Experts of a small language model: 8 layers, 8 picks a token.
Below are experts of layer 4 (counted from 0) of a mixture-of-experts language model. Rows are named router (the router's row for the expert) and show model dimensions 0-63. Each number is 128 + 32 x the weight over its row's rms, rounded and kept within 0 to 255.
Before each expert's rows: "mostly gets" lists some tokens that are sent to it at least half of the time. This comes from a sample of Wikipedia text that the model never trained on.

# expert 12
mostly gets: "has ", "had ", "have ", "and ", "while ", "& "
router [ 98 119 126 127 156 161 122 124 145 118 146  81 102 133 124 217  51 149 121 147  85 142 166 159 109  93  76 134 173 102 142 125 190 156 104 146 168 138 159 129 152 178 103 128 116 145 158 126 135  53 153 144 144 139 140  67 133 122  58 112 139  79  91 118]

# expert 149
mostly gets: "British ", "German ", "As ", "American ", "· ", "French "
router [117 152  99 174 152 161 156 150  98 135 171 142 102 132  83 168 107 114 124 173 153 147 114 146  35 139  77 123 124 135 138 154 162 163 134  89 113 126 109 150 167  96 181  85  36 154 153  97 199 106 147 120  84  99 149 130 175 130 116 152 137  94 138 103]

# expert 41
mostly gets: "who ", "which ", "He ", "and ", "They ", "& "
router [ 91 137 124 150 167 163 130 136 112 117 136 161  81 122 142 199  52 155 135 146  35 108 180 107 155 110  74 135 126 138 131 125 153 203 145 111 134 176 154 121 141 185 140 135 116 135 161 128 130  68 164 157 173 159 155 121 114  81 131 106 126 104  63  91]

# expert 183
mostly gets: "| ", "); ", "== "
router [101 156 101 146 162 134 193  85 104 114 121 123 110  94 146 160 123 117 148 139 121 169 146  83  99  98  97 152 126  73 138 135 124 144 117 158 157 107 145 229 112 179 136 142  72 112 135 128 187  91 176 121  99 173 117  86  83 148 157 188 147  90 116 104]

# expert 72
mostly gets: "New ", "Vic", "rec", "under", "partic", "Rec"
router [ 59 159 129 148 159 161 143 131  99 142 181 115  78 115 142 143 101 103 134 177 161 141 166 192 151 104 113  92 162  79 126  90 128 139 116 124 113 196 141 136 177 137 181 117  78  48 138  84 111 113 172 113 120 110 101 147 128 120 140 129 101 109 122  85]

# expert 73
mostly gets: "Vic", "pl", "Sw", "more ", "ac", "isod"
router [127 131 191 147 132 167 106 123 134 149  85 147 115  93 195 148  79 101 124 193 155  96 177 139  92 122  72  88 178 118 131  83 160 109 124 117 151 189 149 138 122 140 206 112  89 109 136 120 117 107 154 107 107  93 105 104  99  80 150 179 137  77 103 110]

# expert 104
mostly gets: "\". ", ".\" ", ").", "= ", "\n\n", ".\""
router [131 165 111 177 119 136 183 139 125  93 125 141 106 130 142 200 142 102 119 134 119 128 182 119 157  99 125 124 147 101 194  86 191 134 143  95 110  95 136 170 129 138 157  68  89  83 109 165 174  59 144 136 108 154  78 105 142 100 106 173 142  81 125  78]

# expert 180
mostly gets: "sident ", "man", ").", "government ", "tor ", ";"
router [ 97 134 116 111 196 156 123  77 129 151  71 108 118 101 180 209 167 150 192 122 111  73 158 154 125  85 126 110 205 120 146 102 126 149 126 135 142 125 140 129 164 142 123 133  73  90 156 124 175 112 135 174 136 161 108 154 120  89  60 165 142  80 169 114]

# expert 94
mostly gets: "201", "200", "197", "202", "199", "198"
router [ 91 148 163 110 121 158 114 121  56  61  81 156  82  97 162 123 157 107 183 164 160 142 166 126 154 178 107 105 143  80 115 145 174 193 106 140 162 133 123 193 114 138 140  85  55 126 120 149 122  86 136 186 181 170 143 148 124  94 126 156  64 111 123 123]

# expert 86
mostly gets: "December ", "Born", "March ", "October ", "July ", "August "
router [ 66 156 154 143 167 141 137 142 148 129  66 158 117 124 209 120  58 156 139 151  97  73 161 164  90 120  96 111 135 107 179 139  96 145 122 191  74 148 164 165 120 145 132  92 105 105 147  81 136  90 182 142 150 132 112 148 108 156  60 148 106  72 143 111]

# expert 81
mostly gets: "Japan", "uk", "ik", "sk", "ung", "K"
router [ 63 130 127 148 207 164 118 137  87 171 120 106 111 105 161 146 118 105 146 125 161 109 158 206  88 181 116  99 151 117 122  80 161 125 128 114 149 107 184 116 140 115 156 142 120 137 136  85 167  76 196 120 140 157 113 118 158 133  85 158 108  83 153  55]

# expert 99
mostly gets: "Jul", "Jun", "Rober", "Jan", "John", "del"
router [ 87 146 162 176 146 164 117 163  98 116 115 126 105  61 167 146 134 101 186 176 105  84 143 162  78 138 115 136 132 129 177 114 190  84  73 139 171  97 159 164 185 160 150  80  91 107 138  89  98 155 149 152 150 117 147 151  92  61  81 141 103 122 109 107]

# expert 90
mostly gets: "), ", "., ", "\", ", "rac", "', ", ", "
router [ 98 184 136 135 169 164 137 143  50 146 101 149 109 112 120 161 145  65 168 135 106 139  96 147  96 100  97 131 172 131 180 122 144 134 141 138  81 103 158 196 121 150 161 130  60 133 120 130 152 120 214 129  95 106 130 148 122 127  94 129 185 126  64 138]

# expert 30
mostly gets: "(", "\" ", "[", "_{", "_", "{"
router [128 169 133 140 139 164 153 128  68 165  96  91 122  89 154 139 133 128 161 136 102 137 136 102  60 135 103 111 173  70 131 102 154 158 111 134  90 100 161 180 176 141 132  94  58 135 112 108 162  76 174 145 131 162  73  79  90 126 104 118 115 120 179 102]

# expert 172
mostly gets: ").", ".\"", ".", ";", "prof", "ure"
router [ 48 200 189 142 112 157 184 132 110 127 163 145  97 126 172 124  44 122 181 160 120 136 129 165 139 130 120 137 181 131 150 122 168 142 158 134 126 161 126 139 153 187 180 106 111 148 173 103 158 113 194 124 104 137 120 100 161 152  93 123 192 128 153 103]

# expert 124
mostly gets: "the ", "The ", "their ", "his ", "His ", "this "
router [ 89 124 131 163 171 153 143 147 102 125 154 155 104 119 141 144 117 116 166 150 142  97 211 136  96 119 114 106 161 112 134 153 129 114 174 135 198 132 170 166 185 137 195 112 140 120 121 142 182  80 141 124  91 134 120 106 145  91 123 155 175  68 124  97]

# expert 189
mostly gets: "ity", "ue", "ate", "ence", "time", "ouse"
router [ 80 139 158 116  89 151 145 126 103 142 155 113  93 114 158 160 137 125 127 211 103  91 118 171 128 107  97 125 170 140 147 165 186 113 157 120 153 124 192 155 116 179 125  88 120  96 227 163 163 114 147 200 172 155 175  88 122 153 136 123 165  96 130  96]

# expert 139
mostly gets: "the ", "The ", "their ", "his ", "His ", "her "
router [118 119 117 148 139 158 155 147 110 118 165 166 101 131 134 129 123 138 147 158 133  86 197 125 149  89 121 106 116 107 135 159 132 123 179 147 178 133 143 168 163 112 184 123 135 110 105 148 151  68 118 115 100  95 113  86 106 100 102 140 155 100 111  71]